From a checkpoint of a small mixture-of-experts model trained on Wikipedia.
Size: width 320, vocabulary 6403, 42.3M parameters.
Below are experts of layer 2 (counted from 0) of a mixture-of-experts language model. Rows are named router (the router's row for the expert), gate (a neuron's input weights, with its number), up (a neuron's input weights, with its number), down (a neuron's output weights, with its number) and show model dimensions 0-79. Each number is 128 + 32 x the weight over its row's rms, rounded and kept within 0 to 255. Numbers have three digits each.
After each expert's rows: "mostly gets" lists some tokens that are sent to it at least half of the time; "raises" lists some tokens whose logits its average output raises strongly, later layers aside. This comes from a sample of Wikipedia text that the model never trained on.

# expert 89
router:095182137089163127082131140108089147169106092104148115130070066098104102124075111135099101070108141178116109134163089118072079119209165051129111203101127107160080127186098143145121108147120169143163137148112128149146205132092139146116132138
gate0:188106104145110115178153101106119173149144150158131186102107164130139133151149143160138148188144133167140092143119116091164138180132107113153131081173100180145139133106141125112159142169145106206162163121083142059103150131172099151127145125
up0:176154162106149127135111165082175100115069131116158125158155125172153148103155110131106099126098141081072088090119103112173136102105156145100107139086149084103118138107177121136083155089104097133090153123094156169136142162133103089121097140
down0:213179133109130156135135165112112100191045168164037104103114117157150113132112097134183212130103095073113091125105098185160162108078119148128141135114068187128151135094133167192107139142102157151169123128101195116074126076116106152148134144
mostly gets: "–", " dis", " per", " non", "/", " sup"
raises: "day", "c", "present", "p", "year", "w"

# expert 19
router:139098084134149123115111121138123143144133124111130135175125055110105072132105166108119058110110131202087146064062103143074141109078155099148127156154150148141077162130137123145168123138129166153147132104140161083169106055144161155138129136
gate0:157144098111190158092147125111115093158166177130114159098191142163119132161130139141147112144128112146125141174114146135155142077107057080123110100130149113151105111132146138143117120136084140164087118154114187104126129154145117156089159130
up0:099115108107085117095113093144130094100112181158118115123168079144127111203202109158123111064172105158125128117115120133185116078179113125077083159131125112171118133161098119165147112071161146206111140123112158086109206120089111137149166127
down0:151106152141111070118138098137107158120142122123176158100105125131141175108128121104172163093116084180144103092104144143147113136163154118064080106149118150120152130144122184133147082078118104083091133187154128138116159102104071148133116154
mostly gets: "s", ",", " but", "ys", " century", "hes"
raises: " it", " he", " while", " the", " as", " according"

# expert 20
router:183121137079170166132131107113137130136100157063129128115109147130159131137089131145155057086151103136126191123102146134137102139113148160116130140108126142099144118120129088139132145133095124134076144148146129176136051125118129173122132177
gate0:175147123152126069128164158122119125094142132153183137140121122140152159147165120109155132150169205101135127133158178116144143190121119150106167162091122182109155161096083145112121153132117092163161151129109152130152139139110151034118158115
up0:073154179174112097146096137124112184124142117135106166104176155161168122109139124074119140168092179142131133127168122152193148115145108107124123161179088165078133194115138056121065119096111128157104108136115107089119170137106145134147112114
down0:150151134135118147135152097188166074149162158200153112077141154052128174171113154147148135102111153134128126098156113121103135129119152137153088165129090096162120078179112070156127122145092166193099113101075069158137106129090120052155105128
mostly gets: "ah", "aj", " Indian", "aw", "ae", " Ke"
raises: "an", "-", ",", "y", "in"

# expert 79
router:096069106229138177089098097143163082124112144170125137114119179105081130165141145111039139116105136169170141158129101101184142153116155134149151047147130127164074106163167173065112094173119141140102154142150168110158116127121118130223109152
gate0:159119131137157148139226112128139058149103072172134073112141100146076124132110109161155170112123136119124162100146119159121073120129165138119129132135190133137136079171163136151126141141148151113147094101086158118170110123108083152199127162
up0:130141090105067133125104171147131111081107126088111089155110109135093144119057128111170107132145119161125110109209111101164062160115143127067071135137114131128131123169180115136128099159137125180117106121050138117153178123177163138121130147
down0:110086139112172069100094161060120094118154124125097127080076119156147176170131159113135119121128147173059145122070101150128145148172155133173060125121121102175193166093117181088152118147104132169097156145112086134086109172127157089141225141
mostly gets: " new", " small", " Pat", " pat", " political", " Los"
raises: "en", "a", "in", "is", "u", "."

# expert 4
router:195132098200099163110166147142165103157133181101127133134138157123133115134181233069159135062124124112141066101147125147102128083086145233132129086131139065173130111050134191174131116115092104052187175079095135150112144144162127124109097077
gate0:189138117149148070125079148202160123091079132143149047155183164168082122110096163100115157102095089118137086145078123205134141090133195149096158080142146135138099085178114177169200133096147120103068107140113101105129134162108112139091125129
up0:120095085114185120064133120136120096139062105131147149149063153120099139096165110158110104084173135189155162186138126138145102141085100077119088132154141172133107155132096090091128122148102155191076145083122077190146168138179142189121159166
down0:186128154157113157111178146103149094130058067135109176144136125162113156211137152111118141140107151107119181199135091144108131140093141103116116151123153128159141154099159149095146086133126085116154145126136239131158093117077141118095113111
mostly gets: "ation", "%", "ion", "ions", " time", "ition"
raises: " of", " and", ".", " for", " as", " in"

# expert 123
router:088119093169113139106119144120147146103203115136187086158151128082092077122150147149113128160156122132059104082134094132080166132163128103131115106093160108156062129213135144115134109123144144072116127122141125196176141089133180146130102091
gate0:138089140152108136181098112146118089109127098118123116138106093193159152093123132123103112133135141065132142129156160130162158135136153086163142146116121123110208157184127118078116108091107190086094101142077192189107086141100087098170091133
up0:144082122181103160136099083149082120144150100154140134177157093115133126077161137094129139133126191092133142130201093092149129135151150155188112106100141190146181153149134178116141081142145115182184112155174112188086100158149103070168105121
down0:079118114087107129113132096089172127144183110161078144115105129148158143158088095095129144133117153105170186107096132150107118096098110104101104122189146107159161084120097114107192140118123126142163160206165112157055160118160157071121149150
mostly gets: ".", ").", ".\"", "\".", " .", ".,"
raises: "\n", " It", " He", " However", " In", " The"

# expert 44
router:092068099133152216103077165117144142112127101155109124195134085174117070117099126137109094178140177145094093033076075177096166132107118113147097095150130157130083188136111114134133102126139181132124165148137123120144122105177106136081162102
gate0:230187172102121148150098135170075088153123125071168100123162130165118105087117152099157103190137136132167182085123138104103116122139090090130067124141125116111085105078167153124131167130166161148139185106100160089126127067066145118161142108
up0:111106115102100124104140103170159157149184146165135112090144079133070090081130133107115192121153183160136115147134217187132130134127150161113131162093129136141185189089145128113120106138141139190132114093163152096121113086088121045142134078
down0:111094127156113166119128167136154138117152094205093112125146151143151085100108130106144190073104183170147105186143140136100068184138107118097155169089207088104183135109139134117143155108140098168104110161161158137149130097139144129169164129
mostly gets: "\".", "\",", ".\"", ",\"", " although", " but"
raises: "\n", " It", " The", " although", " while", " but"

# expert 102
router:137091105124113184140138056069139108153157098174169185135118096135018060135128146079119121122140177092087104110146110183081117139151133134115158151145150119122118170187116111178115129166122133123182122128099186120131078127132168113086074093
gate0:182129073113218123119126172131150107106106116096129147142191182169189146172128151114098125162117084152186081142142155145076110180113144094105175089125123147145146091159105081100192159111119076102104145096143107103094125105129115119122123128
up0:196148161159084126106125126121088092122132154126151158070120110111132143117091139080127078115133185149055179099109145128145130138154154076174186205125095166110151156152149159154138129137058164152121112116149185118139138166098107100101174112
down0:134142183165086104124181096137100146108144161104147150140095171117108149145136090129131113104147099144116181129192089115229100172047159115172162166119144134163157128096131135155171110123122126135135178176170192116078141127112176101152104104
mostly gets: "),", ",", "',", "\",", ".,", " ,"
raises: " while", " which", " though", " including", " with", " and"

# expert 116
router:156129137125128125150143112089148157122171153121175165182113107128091076151103170095119132144122157146079095147158113154111188109102104120109125148187142066100162138100131088135104107204138139119118164151136122141102117131140131132136124148
gate0:215091083138095159110151168145119124104109122132125154142157099179127109143046157095145110128152092112160137119146120116112055121164132068159123070158131157148141143142055134132133208102144123116148124067098190139179132125127124135119114182
up0:159159140180130141107103047095173142120099100118149167145092154166144120116121147094108183097111179130113143108076141069113163119126141129132149108173110133092138142101070100111152085099118193164086096131114154133132148165147152093131157170
down0:094141102122069148135107136132172163124199115166144093089102144120193080132131082128126122075109074107139122094097125094127133071152069126105132186132163092151157116131074142175097129155167137174152090108135147119151112167124141097175156125
mostly gets: ")", "),", ".\"", "}", "\".", ")."
raises: "\n", " according", " as", " and"

# expert 90
router:085108123119133181205145120104143135107128127113168162165124157099084110085176159132115124157158156143153144193105099108096088133154139115107104168091143172120071125193110120126113060171176132164143174191129119109100156109142139193127156152
gate3:036149182184082123162171165161103152128173144065110121134112093158100121118143089096159123195102138147072114119107130156140082177129121165144149167086121171064145109150105156085159111149094096127186093084111074134112121124107116159095171098
up3:136150143143139119132099114011172155134139139088155130153132164122130116155143164131125129125105089135125066180117143149100131141087114108114117131114128117130039164144149130149126137133110128082141128197127159135152162102129154155206098099
down3:196159149111103090119140074120072132216112123059113124145108193095150142140078183132121088096115089104122167136141139125128123093117131128097131091179046123138149141031101098146151147112116166173118108124165113114109141113100113086111082152
mostly gets: " is", " was", " were", " be", " has", " also"
raises: " a", " known", " pre"

# expert 109
router:129092176139114149136093137058112140121148125177157192173097077140125095126134136083179156130117176113135151120069133142147093137153090126120090131116142184107104222208101149075104115107180152142154131157104185141114217091147141204106162131
gate0:182125089116179189114140106164159111136124154000133178088159126124121149150104164163144172146113149110140165114125131092118133186128141185111057103109160099140122084162162155157161172123162151134140082099084109122142098108091153120137101112
up0:153090105077109129147104126123095104188217124164178076099167140113171131106126111149142107095138144118114103071122081134136063103154112130106120141101086088075104146082101132168140165119119096205134134077106111141094117116115175125117160100
down0:097156097123077132125163162075145132155110079089083158137153133152106041111078135148178161131117096101099118094164133143120133173194116140116087079162225074108172096136124156170147145093106139152184133071151075110080068143156154112085108112
mostly gets: " that", " but", " who", " not", " also", " which"
raises: " the", " he", " it", " a", " they"

# expert 21
router:183123101094162187130114122077214145139155069155168197118104138159106090102074119150181180147133204098186129099121143091182147108143107149078137118166139121158130173164111148118059091068118142172155105143125178167159161085121135110142150114
gate3:109183144198152132155134138117117102092073139150152149118102128192123116169110143116104147137125116125113140120223140158113088116099129128112154124172097085131114145166170190135123128151242117087107124090160138085109115088174121102123135133
up3:168184127139111158064151145129093139097176164113155200156124119062155146105155058123103134121162127075185107098102125174166139108169179116129110146148143104147064106079087168138150155131109125125161118195091155115132130080074191116130183132
down3:126120149126096145160142175132090143094198151159174131160164149100157128094151137119110113141148111147152099103152135114156098121112138080133128064076084123106098112077148103139133143189085149051135163215105139105140164102131054108107079069
mostly gets: " the", " that", " this", " other", " these", " This"
raises: " same", " year", " time"

# expert 63
router:109112137123106124123100092122153135135148119185138120112128172085118104147116161059120119121157159133190168115131143143067135117071134159157146146087136077108085111194147106114111092129162140141195177043065107075156186157126130049137097130
gate0:237154134163141091140142163102129158108152129146114167160116181146089155124084079166103131136074104123111117180069070135193134138137133098166154089164090091074194102081140138133187074064149109105134179104108152148108174116112075156099117162
up0:153152152128147088183148149185086117137135122137104133148132138103152112140050118118056174175101139051131112128160114111126108130165142080143141104114148144093133119080088122060122124122169131207104082144129137156129184142138138162109093171
down0:140089145158163204108171118144160110110152152124162126129154168130119135135138120132117190095143114069175122129178221119107141142140132136105140105119118137102116075126129076142160064128100140081119136108145133126131135061080151105166089152
mostly gets: " during", " Votes", "|---|---|---|", "During", " within", " Turnout"
raises: " the", " a", " his"

# expert 16
router:172045207117112113163147076102100034147133173138153079144131195148102088160101119119138127167175189191124125112152133139123184143120126189087078117174116132058122112112136118111141169155115141075138169162147071117116104078105159115091176128
gate54:102148130087160098111109122163176119110144158141071123092133082125126148098116067152150138086115125147097115199130136132150156190101122132143159106121142111162092215110165175107159121170117082181150145097092192090130123131096136093151108151
up54:058123187105122115188145128070131139132129097098164147152138107122112117106112095117144129123094109134096142119089127067134232111100088120085123126160161151119151077106109168109138093110114127100129107091085147035177187192112071064078118088
down54:178060162112154141162103121110114163093113115146094088125101180062118128085072071121174133157108175152136110105107094169202176173105126136094101111171161140078112136123131098145113123071098072065108125147070137188117094135102117145131089147
mostly gets: "19", "39", "35", "4", "33", "56"
raises: " m", " k", " gr", " s", " c"

# expert 80
router:138126121133066143115091153160178143142158103101131115131171120111151123103134142157114191175016143111150113007127138099116117107155140117107109120079125205134110115147133086166112160065192105130118054140152154112137093098111133122095114175
gate0:188145081127088147095090185119155070117145158136095153100137183162229133157088148171091119135056102211100138163106138123123095123129091108117099171110123124143129134069116153076192158161118113143116100153129175059072134055164148126115145130
up0:120143170161139100161128156097100156092129135149092086166125163099120140119096090077144156136121112121129128094123085132096116084089148099122122129116127096116179118191097119141161137117159164189138088146137067170119152157096084105163090180
down0:109164074110115106086118126142051151097042074090145162137138152176118120118130161154192157061179144094083088130110121079120176155180108130091146102126053138156119098170079108141136135154133112163170071138127121161163144166160082179164222170
mostly gets: "ag", " more", " some", " others", " less", " imp"
raises: " w", ":", " s"

# expert 77
router:123101129147081082174081149152114175127120100085133135168066071135154143156064131141098143133120170148147097110175176143098092076138090091124099126085121100107111107182115171121147126155085108136139174134145053119135111178127161172111074077
gate3:100130110174098123152128130108121058150157120188147143086184087109135132135198098132164101106110138130188090195110160124148184137101099154087049140151174130083102170142140211148119101140109101114173087116074162112108160088023132095179107165
up3:095134105125163136146076111100123159114093114142070100116117163184215154078139147082102100107117152136106123163098145161148180140121160091174135138172097164109174163157046145143161114156139110109098158208113137184143139109127119158136125106
down3:147164130136142135102103078143085085157123094149150128079167143088157173142126154173131150077132140126154134113132115131139133129156084071137117164109080119109107135142134098127105105236096160146144158140111111084182145070183109099089166149
mostly gets: " ", "in", " in", " In", "In", "ins"
raises: "form", "clud", "tern", "formation", "it", "vent"

# expert 76
router:158131109118099110185158133166088150095088119127127125118109123132067130131081172148097081117100108146124121125122113169101136198154136148062103096132130067126145075149131178194144152119091139147099090113141055113047081128129125159177087133
gate0:255095100141109158138121174122161141145080131134083163145136091160151160129177177136170134110151088109089127128094107108074195143168152077128163128075132129125106128103133146168132148133087153101109084150111101093115094105227141124101116132
up0:106147126165143166151115146142186120134136111122155105110100085084120115136172104113123141170198152120178120085113112130085107106159067152114137118105154091148117170114146107133163128113216165245175130119156160099123142106242167171033080161
down0:140118103111105155113103133118118152138140063144187161140102040175082179086119137164175118157118165118083114204108074092146121168138158072152146058127174201151064163166141145162128109127126138102100144132096131116061131110056147111128119122
mostly gets: "il", "ail", " small", " character", " car", " civil"
raises: "ing", "if", "ed", "id", ",", "er"

# expert 60
router:181107134227100137072149138092097150098088140123132117144154113141150124141101144133134164130101164119175117106116129110109059115075194159140146127117135107107132095113078171101069147104148156088104126160129102171118088093119130099166104099
gate0:137141108193127133146105079153128087102120161170095111077159096135127138102117166127132137104088137106148134128182164081086097165153126151092067139174116121117155150181120166197096050127164117153115126098116160128210130133123135099102154100
up0:133140153100162101134138106136133148160145121103116122161142141090084115131091187136214156182088125083108137145110086133093143146192090134159133109149094167197141155067164072125105162103153042255171083094153186134119153145109109110126162130
down0:171151117151129157106168120160089157142108073122162041197100156116071075137155122126094096133106081102175122221120123114128165103103081090101111111106126128114107216111085096063133130127167094105160096211135127123115099155177082095119113131
mostly gets: "ass", " up", "up", " host", "ave", " class"
raises: " of", ",", "-", " and", " with", "ed"

# expert 91
router:150131122149101156128177124085115155066114121128125118096147188126175122098151184124186116109062091104069111118106153180083143141167119152113089080147120105140172111054152094166172138086074123066151202071111128163058114120138117163086066087
gate0:207096085116120152129134120120139151172150074116181150156090132124153104087115133149116174171112132148130207136119074156117122183163081138149119119176172161157148119072152160096134254141098123110125138129087095127157106158100115118179103094
up0:132113087126129102187131105147141082127140136181085125156126113114188128122128144150156113122069142130191107165150131147123099122106118085158128082098140134190136133169043064124109029166141104190121124117158112170140114052074081133041112174
down0:092128097141179159075143171106118149082122137135161141124161129157129218154082134141104125198147173131114185189094177115170138120194125092168086146143075190139147142126157124154173142176112150137088101079086136095132118156138147126166158143
mostly gets: "ities", "ation", "ment", "ics", "ration", "ations"
raises: " and", " for", " of", " cent", ".", ","

# expert 27
router:097128126115136196228126146136135093164110167143183137141144140089136082173149134147149109128108187103208157067116125122122126135103122111090107126199128134144126151118179085129118137145117200136134089144188114099096122096125105088111131163
gate4:146114169113148148154163152131125158125111144135135191123168130144118155101133082092176142115118061114100091139139099106109085138163136151149146077171125094081158111114079203139117106116111121122158119146157144140100032147103122183146136120
up4:092121110151114156147130103160087123098137160113148151122157136123092139106136131141171116130109123140088097141173126122146127086097068168171157140169119132061155150125161137120097077184124141121090148107181102145117132127125142176078132185
down4:087141112129123099137131141141095134136062099112182163159170060139151080089102145154190104186129092128113140126096078090104151148132134135127165130140196093060131067127124150101147078140152162114110070182100125139134084121163169148120192117
mostly gets: " 2007", " 2013", " 2025", " 2008", " 2006", " 2022"
raises: "–", ".", ",", " and", ";", " –"

# expert 2
router:146111115189127062186107141151104125102148131155126087170125134120142139141128085146140178130122151119123104120127149110123145151155080150140145121074130109125079188117165155136106169079049173122130136134151153131113132112130125181138147108
gate0:177133165115129147107123098158141072123142132141118141126208155149089168072167158144152077118175127130148150037129141203156219078103101124154111155129099132191190132102091118110083102155104149131148100147092167113163138128107194155142138087
up0:126171060149152119105112093161152157170113055151145127043167151167092139072074112080178120120157139140066116096134142112113074223180102119107097110107110148181083170095180169111104128086104146205119135105135084150096169191187134120156145121
down0:145127162145094128127119125093126103125176141107145200117103086124163098179071128104135065146067137165186139106143176095099156098073129083175121105152139099120130113045107174139105136121106147147169181150097132135093054155063066141132154113
mostly gets: "et", "uc", "co", "io", " Pet", "è"
raises: "her", ",", "-", "et", "he", "em"

# expert 96
router:058165147057115133114100114114150073120058118117127132110142144100119133104144141141111139159181132191112138128147092147095135143133101144128123118161119159171132108120130137189118108204174149190180097125146157134101066078117138094099134098
gate3:109100148180130168096099144138146155181167116086124167123137119156143097078066126166153062192113089138136123127122088125138168112148142084135098133179127136122121148151163180083151164111141107137104069146129148110153104108145106161155168110
up3:123077144180096179141156177193080134102149147194114160111097156115113091099075126140087155192187135117145174133102104165091106135139158114148133155172181132100109079167110138096084111089152166139138146218091090106170151099141129139108154104
down3:119114096143122124150165128161097165135079084125146102139103111090124105118095138158078126178140117151137171103093178181156168108083138114088114131056156123119080119142113146082085097174118138129125069133058112088103162109066073131114163158
mostly gets: " l", " al", " sp", " cl", " Am", " Al"
raises: "o", "as", "ar", "ash", "ay", "a"

# expert 17
router:124159123114087192148146132051107114087126112145127176184118121110076108035159133128162105143142104121145132152071108139182157138155089082123108169104149132142085169188155153103098078116143166154218161201080161090142192120140119202133165138
gate3:165193178192151135151126102132180132189137130071198188133197161186190168147137122150146205120143181071137129117128161111104126135159090123107179094133158096083176151171082143085145095102138133109116135104155122142137132115063133090137174150
up3:089103155092132150103104139092105130118135114169084042094088100102097097090187071132156092106104094180162105100140116198099122132135143162133143131136103148130109106109152154087102141123134175078116097205080175076127156099153174109147106154
down3:155109135098110095134139114138096165102182144142107083060137075144145145119136114124117086102126139157114162051104118100146120180110111155154109177090068094209141138086140082134160152110064205135142121137061125087150140151118113154131086149
mostly gets: " was", " also", " were", " who", " are", " been"
raises: " also", " d", " h"

# expert 127
router:096135222136132115145114065120102158186099122131132135112173056100122122116178089092145175110176155122095130124083074126158097117126164166137166194115133099154078154085161135124116112081133186136145128149176104112074112105115158098095095106
gate0:172159113141105121144096090087082124130137088120106116144144065157148184098148142161119135170097070136094109145138184131133116053099180126092100112150117119101136166136162155123132184096132116109152118115162093118062060057138124116166120148
up0:130145123053089080072090104084051112141114119079156132104160114119074139091160156127127159135096097098187148112114170141139126121136086132125089129132080092127127163126119164120156167137159136203169100098105111184076056124107133077148134120
down0:118150160079137121125100163089177126104096089147149144131117080083142156135083156099147094147122099210150131119128111166102136179089148245080133162053208107104065088172133101191106171086119124104133122108142116094077101144100134090112177134
mostly gets: " en", " re", " Em", " comm", " There", " em"
raises: ".", "a", ",", "ate", "ol", "ed"

# expert 3
router:139122221177157131157105125162151160165131121050125049150074119113105135167129120148109109139199117089147093107102140131135111178148153165098170198127130131072105131131098156133119168141089138191135094226114135131156127085099124087175087154
gate0:182130100137076179132118212111133165112095115142199198108099117116161175124149146180149113186178118097161088189163146153185136012139124099145093089151134116094107116144158145124114144135111125149189066068144227147169087141085138128079149089
up0:179137118129048066088109132155112150138114180133141114164154111165127167132137136094204081193146129160129099166143086058161147090088118191208159133183102125128171167101184134095148078159171117154142138117146139100132129106166089128136153090
down0:150108140146169083147066172122119101102120152132155095122114125073133080163143062109066117092129139124123107119131081154119142108120144167080129129136119006150140106105062120175152188110113102137125072127127171107063075106088124085104168126
mostly gets: "i", "ri", "orn", " well", "born", " Born"
raises: "o", "ad", "ar", "at", "ot", "ating"

# expert 103
router:165087163098124165174102080107154146161149120127127133149184124127182145163042113121143151098090115092128158152072146130162131150146096132115139120081138116082104190090144088115126182150088146144100094121131118134102101117159129117120070095
gate0:198109105155130082095190136158133115084085180146142087136202172123110101113140116188114055135104117137138155221171125149107152088141143123054163101179150075144136128134138178096121161146119149137142079115175170107110070109146142185150121155
up0:100149182135127109145122094151146144120171171112117136110149131087134142189166135113110115116094157130108112101131104076137176174121214148160115119126122087099088147095062128187128062120144132151101100125151152152061120100078116083160105149
down0:140153129106147102129106125117129078143133056173135097143070149155142093117168162094119065121157111093166092170149146155110142117180098103164105103144155128139129090169125081115115108107181079159146180088136163097038147181145135106087123146
mostly gets: "u", "uk", " Gu", "í", " Ma", "ala"
raises: "s", "r", "l", "d", "in"

# expert 87
router:125131124099173163117121098166121140080087050093128104124091138136126136125082156102114113200146126148084121076137132118150124183122077096116125109097121153113103153173121159190095128138104156141123148076143121159151126171081131071163144169
gate0:160139186119140119095121084143125093167108078093116161110129077140101141131110079152153169167138166160114164109137111108152137143127108153133119135160148153132126191118100142165119137157154106132140146134115125150110158128161149061161097057
up0:175131208096103130078153124109133154161104130144162168097126126180154186149150100095148140061119161147110133086109084151153158137118123143153190079164164057108137105118141156099120094146103153230115171095135169103125110202118177170164145128
down0:124100141085113068117128093105088130048149157138122146190166061130112117160168127153124146142143155131082131107123171131132146163084137107116058112089143133131180144204095120139118129110101099169097134186126145104152078107170136126150111190
mostly gets: "am", "pl", "id", " them", "unn", " young"
raises: "er", "ers", "ing", "ore", "em", "le"

# expert 6
router:077118107167146071172129131157134176038107081154129173146151104105082133157098060141151119068122089137127135073131113088138119150203129086104166091157121118136079162133162112154157152129147160112127088088138139090163101153125124197184085131
gate0:153163059121121127141174102112137154105048118127052189153091121154095075125134113226204099157077148103110096126108101147097157117149077092094102095089135143150163123154126130172110135080140207170167094118077107161120095090089107110116099081
up0:143139131140130069099111158126103118118080145135140171135139116165149112070128089165087168126183104178148152124154174160096155114146142094117143158114122099141101126177132142168163129102111147122155104132151144160173143096147152135128074146
down0:135135136192089113140108086131120122129206127142093121161148151164131103149100142156068143092109134108090054149074157154082131155120119115135138179043110131123136099148103139114074140094115113106109120087130111147099116105108131146137145112
mostly gets: "ius", " Robert", " Islam", " Joseph", "mar", " Ari"
raises: "'", ",", " and", ".", "o", " who"

# expert 71
router:136127095127134074118116099125149142149143108184131165255093134085139141072140150158137099117142048073130133134118088133189131093151115087126174094071134163105099103162191086107142114073155151099106134171095107088149141100079123200112038164
gate0:146155109179181145100138133141161125126126132186122140160166081161152152156094104106091051214111078155141102108145146125159167097144104147148088102119098154135128090136105186105156108069181128126100124097128120088136121126082117165103087165
up0:138119069143116155080165128105127139138114143150093136121158119134173120133115141147206075150144136097142137121098135111148113142111072149175148141130162094103174142131186108135182138099132160143127188058156142122168130099155093143092086145
down0:087131140144120102089120132099176172144173074185093077084179081140123126161128152099149084151153130198156122119149114141121155108069129074114154163132095146082111154119106113152115103093155157097176184122114154159127108152110109137118129146
mostly gets: "it", "is", "as", " It", " it", "z"
raises: "ia", "et", "'", "ol", "u", "ett"

# expert 98
router:121165138162097080039111095114158131090111114153121137163163113113095140136146115228125123151178085161077096069110165083140107179150164140072142173076128164111156147171112143150197150125138161122117120093138103158130090107121122104143116133
gate0:192048166155202116162106166132143133143146094117144065112142166118159095159138153126111080112065149192155163141167156115069142152056125084088125106142147117150098100137130110134092129169132098153150146118172103166157075167146127148155146132
up0:124102157165140137078105161097121133195144049103150195141090144185114110109143141156046132090112099172155148110094133162153155135094089155102131105098178148103117115126187075129168154099165152210167089106101158130126151165165136103123118082
down0:154125151154135111126145175102102088104118128144114114186162152117088145063070074101144156071181117151131144121151165110137088111140190071077094133087118196118124120105158152073111178129088127135085135149117132129161143119178131168076137196
mostly gets: "m", "em", "oll", "ll", "ict", " comm"
raises: "io", "ious", "ane", "ium", "ia", "ic"

# expert 84
router:100122172033109110151112137151120153176094118149168094115122146128121094128122128133135223185122225152149145154138159136097154165118162108131168121107166124079137112167119145093135048124090171197155210192095132128132203125146158103135154095
gate3:121143139143139141102185077146146126107095131089113145165126112065110102141041123145089133132132146112129123152155110154109130084157128097084068144172122133102132136098075150168164155166118089164117094143093123114092115115166087096184141106
up3:114133121084082182127175114063147191125116151088097140137118120095131125072096137155083155137129141102167133123109126219093078118101180115091101137161132148134191135103136149111116158124130151158125128198068148130146140165144105135162136183
down3:160132110012109118084096098158133139129095121053148088158112136206095067162136138104103113130153116121152155084133129130151168134127121084094125158115149119140133160173160079144102171127129075189147107189105160106128120106131123088085089169
mostly gets: " in", " for", " In", "In", " No", " On"
raises: " the", " their", " his", " both", " its", " a"

# expert 110
router:099130138090102164150110121176101150150090087177185094118093102168151057172107151141139203212140192150123126137156151127090154122131173103157144120143159155125095130149145159092104033121106128116199144163104092111080171106153156111146130106
gate0:203106150152134128108226140128110106127137120067123195148149134132169130109156101159112105129137167123151149174128101140111163135119158144169104138140167126043141137141051118114103038084113116124123164077101127127135142128131173128097156176
up0:127114114133147126164157180106079091131125141091148158152129121170179096133149118165139154096157127097116169150089141188180172174094135146103082121061152170130157108115073135102152138092097174152123150150106181137059098102086167084134166150
down0:131111114119117080196092122173154121175092121104138120099115093174136117165121142074152176139143122129102086055154160133081097164162156121148062107090085109122143104117154167182147125164137150111182073152104219116170177120118098141180124136
mostly gets: " in", " on", " with", " for", " at", " by"
raises: " the", " a", " their", " his", " both", " this"

# expert 55
router:177069210098120118198113050107082083163146126122186092120162164057152073144149128132148118165149198140150107070170140099114167102103153184088090087173148098093119187112155103107111118160127136118159137120131090156112119113114178098101146153
gate54:104131107134166116090138113117077120137142151155150123169174118088220097149176135097137127104130145098160074165132104169162169139118137125160087216072150118173184247146137090088190082124135105089073141080098162146150160096178146126149173109
up54:118145113082107132126142158128125115150135088180152133162120075074163106084187182119115110108104071159152124128169087111194111156180155121145176135096154107159084143150152077057127083096147119118127159189138166180072163139138162113120122126
down54:142172135144185090171131174136191140121120131157169096184123086135180099179128104171204111139081141061161107101121093116211139128099107094102041168046126142133123111052149149162079105122152092132137089125082108168146212123188101125162137115
mostly gets: " 15", "00", " 16", " 17", " 25", " 13"
raises: " times", ",", "."